From a checkpoint of a small mixture-of-experts model trained on Wikipedia.
Size: width 96, 5.5M parameters.
Experts: 8 experts in each of 14 layers, a shared expert of 64 neurons.
Training: a variant of Adam for the experts, 603M tokens.
Below are experts of layer 7 (counted from 0) of a mixture-of-experts language model. Rows are named router (the router's row for the expert), gate (a neuron's input weights, with its number), up (a neuron's input weights, with its number), down (a neuron's output weights, with its number) and show model dimensions 0-95. Each number is 128 + 32 x the weight over its row's rms, rounded and kept within 0 to 255. Numbers have three digits each.
Before each expert's rows: "comes before" lists some tokens at least twice as common just after its tokens as in all text. This comes from a sample of Wikipedia text that the model never trained on. Tokens count by the router's weight.

# expert 2
comes before: "| ", "|", " |", "2", " |  |", "-"
router:154069092146152138157072118093165177158129098125117170134085148137148138099069104154147133150177110085109146111098132105128179143156097156108199136119111168142140143151088138105136135120140100122152059089074103114151131148151119166169143135165148142198157103215127190068080112108093089159
gate0:101138141163152100152149110131137198135197091145193107104124122126147117129157114158082132180141160113112079115113125156111078039161098137114113128130106118156199134204072042122139147110109108094108115091078122120154155168073147135129135131126178146113091116143150104144064109100152138176
up0:153158133186155114099148120103127119174114145148151142109170115124173058106216144099154139163140132158141086107151110131161101074148183133130057111082138161163069126100154080070095111100103175153100166096170104098137178137163096139132103084151145171139124174133085117073112134135127137185
down0:199126137093119147146131118169102135143101127115117161096132175115197187095134092124121116119082177140103099135159200080180107167097059070158160048148103155151124157128136116136118087167065133140168140118128118112117138155159075125118128133093077128101128099169139156131194148141075122085
gate1:158097120164102110116108116107197190126127184163152175119195150108138131101102159089080150118096133098093123150116074130069118166125121122147088146158175117116138149123121120085155150222097073161172109118151152098121121194107103151164083174127122107117115187160129120102165173107180114098
up1:096159128119144062167165111177134105112093049127152109140085185117080120207131148104097146171173106099140141130109186115180139125113136194089158125096103151094082073129129103127088120106124121140070167066140101169148144111156145130069116122101174099137109108171079126129101142140091147164
down1:092059175208088171139125096112107139090132144145148127126165129128119153102114097075172168166153167140138158149116136197130144081111080114108083086126137158106197139193151124167142133148076174113084108099152112138153080109118135149102125107111103219088153121116148144162146095164142151169
gate2:112089147089117135114113144113133130130179102105087087121087124127070109140132135135150091132163086115173065041157141114090194144139111145126163178079165202144104146153131164126111146114104094103061168161114159053123148148129096101175131087097172140136150150148100117111053103094114159121
up2:162191123108073093144097072148146111118095203148072108125087057128103105055196143124132109156109120126070137155174095132110156151101129136149144059168161123095135160112117154125147159144081175107132122184123125188142098166124156128121077137124121158092169100113181119135154133148137072122
down2:088161103118176153127133135091098155104135135085096122111121105156126135074112082152134107132083110099135147100179171109157187120071141109091177128111138142151126116128114130076119075167099135145083114129090170036115168151124100100090095112125143125062083162126137036094129148152091181186
gate3:088122111142144111148084125140171101116095103132172085134127128113129159123130114054088141137188157077181095160128224159137161082132118114222130160155146150124168154181106139155139154123152080130150167091112129146098139180157120165145138138112202090147199143149141153154127075110136149125
up3:112118166148139143181082105133118149099164095212107102089143190172124131092121132149089048119194084149160129144142136160119129213123071093127146083130133136124161129133135074167114141155158188062105109079117105120128153124118079102139142132112137069085155167101116060118121135121148125123
down3:128122131125109098159172131148107186135149167151106182107122099099135110165085070134115140123117170147130163176040158081150143180088150137152090080199108103145031081141138148102121160126140157109103129149172151151197172154150157130064155109151142133134100171112167143103136151156109122111
gate4:117155101152178155133164138129202132152147132108136047135085112142126062121092130169131126167172105114149117132120127158122105107110093123142128103119064136136104124063129099169089130089147164144078103096120136096168123091126155080126160108176167111068175052126090107064144184139111162071
up4:095127114179118026179174126127156182086141148100172153165142115161082160158193133149103189163054115102136163090163106189151165121135128131111071161161145144068130110167133142168119129096144111136140100129160159184124138117153067132114097146087112127145107105100149103134161138167108148113
down4:095120132158127170100163112145099127157164134119139150133147068152160041142123112137143197158075172143123111105186163181109138174120141142145090126141061109092121140108116129174097138075093146126148125125111128132112200143163144103063093173123097119123092076083181114146102141130156214155
gate5:195130108124172148113116160111109157085122126202164100118103112100206143122141188114097151089144166173145077084101144120092135047079150178157147127145128124137100162122107199123085158174126103160135122161202125099104104135115160130114084130116163122132122131127092179178110083090161130135
up5:129132094119093137181133076124074076089117143074080090115154134070070123109128104128177075104116109112134141108151181101190134086076105156118149107157142119097090181088141071064120174146085172080112171147126138094130131115110167166115102106108081161126112148092155075125071127115134144119
down5:089145117145147167104176113197153105114149174127139089096093127146161094075038154155125129127104108096102125142143117101127169108058138151172152092127104112109192150095168089141176153126085149115138152105111136159089125091109144104102084094109161096127088111188101077078163057136109143169
gate6:158090152135164113122158094164188178142180154157112131185185121114076106116150131109110178165140078067117148129162084106132147119128108220107152087141134164147150089133106154081117114058123120064084145092135095130135171119136124144142136127105115151120138038110120101068090111155110107153
up6:162081092169158192169153199145152164155114082105143176133182087081123127124135072108139173115161082146177126098170112172130135130130129176151064102148161116107147145120139124083111136101114148180140154120145112091091178096143161148158134086108067137153161128177121145117191178086161127150
down6:155065182163087162121098095135104128107129081122139118122175172134139166144167143116134126126089150194145081127127140072116072111125117107090075191122141117120037090129157136138143137187106107123157126085091151155127097087087147080070150170164143094115110162130141178103164160125159099072

# expert 1
comes before: "\n\n", ")", "\n", " The", ") | ", ") |"
router:134095107155157172137055108066107172128159161132124091172106153103150134091081099113121192116099181143070130130171084153119092118141149129173117198126149126082116141144147128076146104060083134155178106121103110131113084143126153086139115137138092165143134076081071093127151102113051119138
gate0:122121163130120084193064181106120145092126141174130128124120087108141165122127074105171126100135145084104118096171079135055113086140128159098186074183198153154129156092149163151116103161105101154142110093122074167090145086128163131119086054146103133119134119128093083116076137125106096164
up0:134168113149124155091155111109125127138123159132073103088096165075057158154125120116103072111123100183090163176136184109159073116112184145111131115155187100117132067147127032096148125084094128122124174115146101123112125060164127094100117168152175121150119103104121170166153150125145129189
down0:132136073144088121100155080103127132065151181066088159175114124108106145151119120133164185093125118111093083087165083121193145095128101132093127173160150102154092111125127241130117168095144089105119161194106133167135150111117159127155171147092095172105123101093099169137115124159126097114
gate1:159110092101122153156141171148094125170190216114065156206099094092126131131154149170192165133111077116095197151110116101154114125117095145114085163145133112116137120120100082145089078137147129110126120109198138106141109170113153115158135125097148138160147117101165078118090105159186087180
up1:127104136132127176132092124124100132097113160111190104139155121081137086127137170122177140126147132095071120097139101131150154181178118099096108151081151185053102107093087146125189076113162106143087093114086083161157132119122132217084134170149105138118124121132121159187081093098112061101
down1:100081121087067110080083136130095086132143095153121096064097165142161134100112147130067108090154123126173065171124110126091090125136125108152102125086172177079184118088127110092136121089139131120155093111129104153126129163125171192094089146072169129100105180115082183079116164115147131170
gate2:159196043149157099101146106113191148095121112144136165166127120101094096108096124147122194132191084144126118082136113147158143048166137146120148166122170132118080135107124176109101138049138082144159158136114152186119157087158117105143176095118164153105097100134145118158108100096095082166
up2:099133118142137126125120122100092150149169107052114089159181109126094186106144147107091133095044133121119101063170107147124150204168188102139116119145179128155103147117074172085155106155157186147103163164178110143144153112108190117168104109173110170132096097145144083109125098152115165113
down2:079089084131097144164130127116103169129150152121124144188098147115159128150162136187116054033094087098117108113119133086112138089136116133139094098180129129101169114067163117127112159131068149180063149175171137123113138169071174109187147139127076159137105145155101097155166153142107115126
gate3:105033065118124164127095141100135151100149151141099114112146127089109127135140128102124132127118198163126172134144086115157088104159177112118169092146139055099140115107094078153141085121047138096094124121143121139084088134064161133132151125184100091194111118099090071071132118134090099104
up3:153173141136118010173133127108131125099113137104116164100140167121154089111147151161157112163150128129108120155100156170159145109136139133148110112159097184147163177161152146148117179159128153102120116143111167153182195105177141143139139110074109093099124147142141097148128137140187000152
down3:171175122162125163111119097142113169163145202137131155147165178123129159153150092123152117204100208137151125139163158105113110001126131109100167129157086135160148130183099135080155098125089127129150118135171138135126124152161095092114196106148107100091104154138161159162105116129145133179
gate4:116065114115140095102131112131150113078158075185086051140084187188143170125185076071086126143171169101153087155107117121145132066104082118103104122115165142168210104157117137164140078105099145169129137118122092144162078117107111155140123096127147084091147108133131133141172142139157098138
up4:078097148149141161113119085157085092132154136074073120164072143146151163142178083151086128096176087104110071126146142146166085136152100085133112114155112118160124145119091163136175143120116087120168104146101106169107126097093102141126143181056178152051147152117089200113131071126081135115
down4:172119110130096136133131066124110129134200112062157122126136096134115106122149201112143146087158143116130179145161114089192170106137110125118111232100184129060188141135122180154134132089124104119126124140108125157144119163106135112120158147121067162065081113129134094165169132166098182095
gate5:142051111130132140133064098113145153096135159102164125125171181111123168149109122106124165139086091112083088130143108126167175103151087087131180150154148191119110078157165125112133133167134137153208131052072061131108151091149127096135089115145175148163103111111138125123205108157092139154
up5:136104161134136132092122094172112137119087095129107084137131114160174082149134134117171130133133102112159190123118126012112126092145155132081073105083139089101149205119104156176123156096122123170162093151143110143134088127102135174109132141127151064063132168105134150139060099125173090072
down5:138205136147171178086101132092072127144090103155135137132113128114091149167139146148134101182153079125120156140221112130140072111105100141085198104102173125120176190103157151065153143114134124153091131125176109112151100094085129143127121178070147157089090111167175154139142131144175111149
gate6:155133123147120085103141105099142154179161174176202114166188066108124165124027113091105113148125136076154135153098136092147116103079089145142119112110147084063121161166196102098127172141123140136083133135118135116158125106118080158154135119095118180158141103122151135091135158110163097053
up6:075189126118111113138117155140136170144109113086146123086133108187120103130152125167156100089118122159100129133134090164167186135128136180174123133156081125118110123106153037129120143135155164102112068106184082090125142107149092140148125165138136101135082069056132095142133139208207086143
down6:145125188135117131109165186110110154115141109155139149169099122107129155168118125185090083099102118165058109125109111134081127182108188153153109112056144084112121164129175071124171113135058086120129127122129137171211169125120163097156119107147098174122114185063118156115153170088127135120

# expert 0
comes before: " | ", "0", ".", "–", "; ", ":"
router:066144104150094109176124144050159179090131141134155173090146136170153131159116074163106098135154135134132118106142125062090069082139100153122084124107113126130144117121143113106090155077139135127093092144088137115160148099110154154140168155123117111143171138060115067053147048191108163105
gate36:113111153150111080075188174109110132167123137080191149126110086104127193112093154158106121152098114102149179122077160159182140080142159118096082068116125125159133120083106126153109104095124077077079151117106092184097157172155138106173141137170121099113129199134143145156103093159134184138
up36:109089192145109155147067093140164121121167116220127113065186096104111146162169113130126128120172170118122139203140121107128116112107156122153140112131166121148130088166111186149091152179146131157106156158136191115162101189135118102095096057147122107171092115111104167130136115181073137104
down36:106131078214170185095136146161159140150108078170072102137126141111162074072149158124189108114079173120113190136142127158094120104105154150134107132160071151128112126120151102124150101058139147129118127135133148167155190126126109158188089086155148154125116161097135099126190116173156095080
gate37:128108082141142121108077159129134094135103092085144186150105141136125085166134164117111153144132143120092076169102166091118099094130116085145110131070127111158158083095184131100124085048101149178105149143070119067095194096102108131142124113132070099126153153181126146125166096179071129187
up37:115093124104150130162136177132135163132086112083167152133141082092135086127103118130153139118131132134129082180162117056085197171092114130181137092103094123127143127089239089108118130133096142172115103092057105071102173122146103156200105111107116100150161155134169136151167107131091142109
down37:082078137123116135130143140104101086123058149130088171102138090086169079116113211116096151093123166175146057132019143124108094145138138172143133114160075145124116126109131135143077189094103104119119155126141121118108105123137128146068130139171158068151174162160157141149142169096163146142
gate38:124131155069157144133172144110171089108143116098070155121143132121120173097196092096115160125177184145160133122158072127131124093156141116079110148087059100129140125139151149155108106062175082161120080112126133115200156063125087112154153110113115158109184135130130102170131149084212132115
up38:125139123117087113098145075136178170071151176132170164116118145111157122079090113147154117114155145087154143129165123194108134115145206095164136181151154127140150158127048169147129114201099129093154153139133078167167127128194140076115131163122095139081091106090123113129092104060107155163
down38:173143071159169143140129119149061116099182139121152140181144142146090162108164202095096076089199144131099108166111185099130189125143150137100078161104173114124125164180139147131173087123158129127116128162100128150130143127156151178097079144146180091170154114193147140090159116128101120087
gate39:116109189141147090105094167120156073144178122120147077136141109140053116155158126116113137172131020149135118120085162109080114113143094115128112137156132077112099107185184110100140147061116114090121092081129201095125126137083146169120115167166147153103179093163143160097134103162136124095
up39:093091153063128093087112153048100084173137155079155116141131120144109129163173130108130136113150133122171114143092103157110146107159098120126127149123134141082133096117192134092087160056126110127116123154175109127137098024169123115089155136172150185117192104189180117152139138145152149081
down39:115200161091124142130126126121115169179120179191122128096152176074162150093143091140118139086117160141082082107134089130145149135109109182119070119127109177144130114113070101115092132156096139176148122123123160135135087110113115101110136089125049162046152103087166051095077154118161113119
gate40:120174133085114135100134081070125179112116098132136235098136177147109141155156161163144172148153125097137091151147106110126064146129134080155126071193067165166164113092181108119133137159159128149133136154078149155093100129086145169142109173125117084172102142143095180107187105117116118127
up40:107095066161109138150121121140134074119163134131132160130151185187094149119051104095111076122141119120154138135140174128134123074182138147119109126128129127136156084154060068138152073136133076155103168164137096166047057171154121117094122075063143152115091141126112108085151126162124137097
down40:089143169069138104141119133112087155142114119166131074164130123120061113118157154139065104106064215172175131080132098163171213100139153109177140194121102154155112145155163155065127120093154154108130116111142167103140127155154127127107113104121065154080086150111151098120121131090103147150
gate41:114102137121141109162100121080098154085101157149145118118160166140148138105065074073149133128100093154172136116114181134126121093065093099070118064197167161129132130096142147126116167109123085134079134115101113154132074148180131092159157139070163080153151106132045128094153131165169140182
up41:080192148143133133086155076120182116132103184118086118143103133161146158189084127169163075152076095184086162132163151094121154103131078120111118102049195090118063128141143125143123070116119106137121136138141158119147100135125191106180117176077138093164164126103129156096146142111102139131
down41:128076162134170093118123102163107116153163101129139135160092099098086114182142144087107138158085153180115090065112151208142094149125153162126181173158154170153131083151118140159140172107133131151151132107117095111195070091123193192118139124078141108080089103107101115120086112169172095107
gate42:074139112148086165118110145090169160109142167061176142105157109155123178094149070092071147145200146132133049155156164186084165133149135098100127172108080114170181154153127081110164114068168130166139141123110127108166122114139097073141131106121134130099119123108089122100098107084182118126
up42:117182103158120165126162099090083150108085199137160140124210215146153164132096122117158175161113142136119171127158227137140097127147113146160099134154164098131096099139119188153149115127093141141153131119132095192102091108126128111137156116137100107087165129116137135189103122175057109160
down42:148115151097133106131094056150135168166137107164131155140057049210117150072114143079133136186114177121186141129139168142138118107130163102099154156152117133193093140097164116126062105121153117140112097109100106155100144191189187089164109114174100140151155120093118142125128128124106112087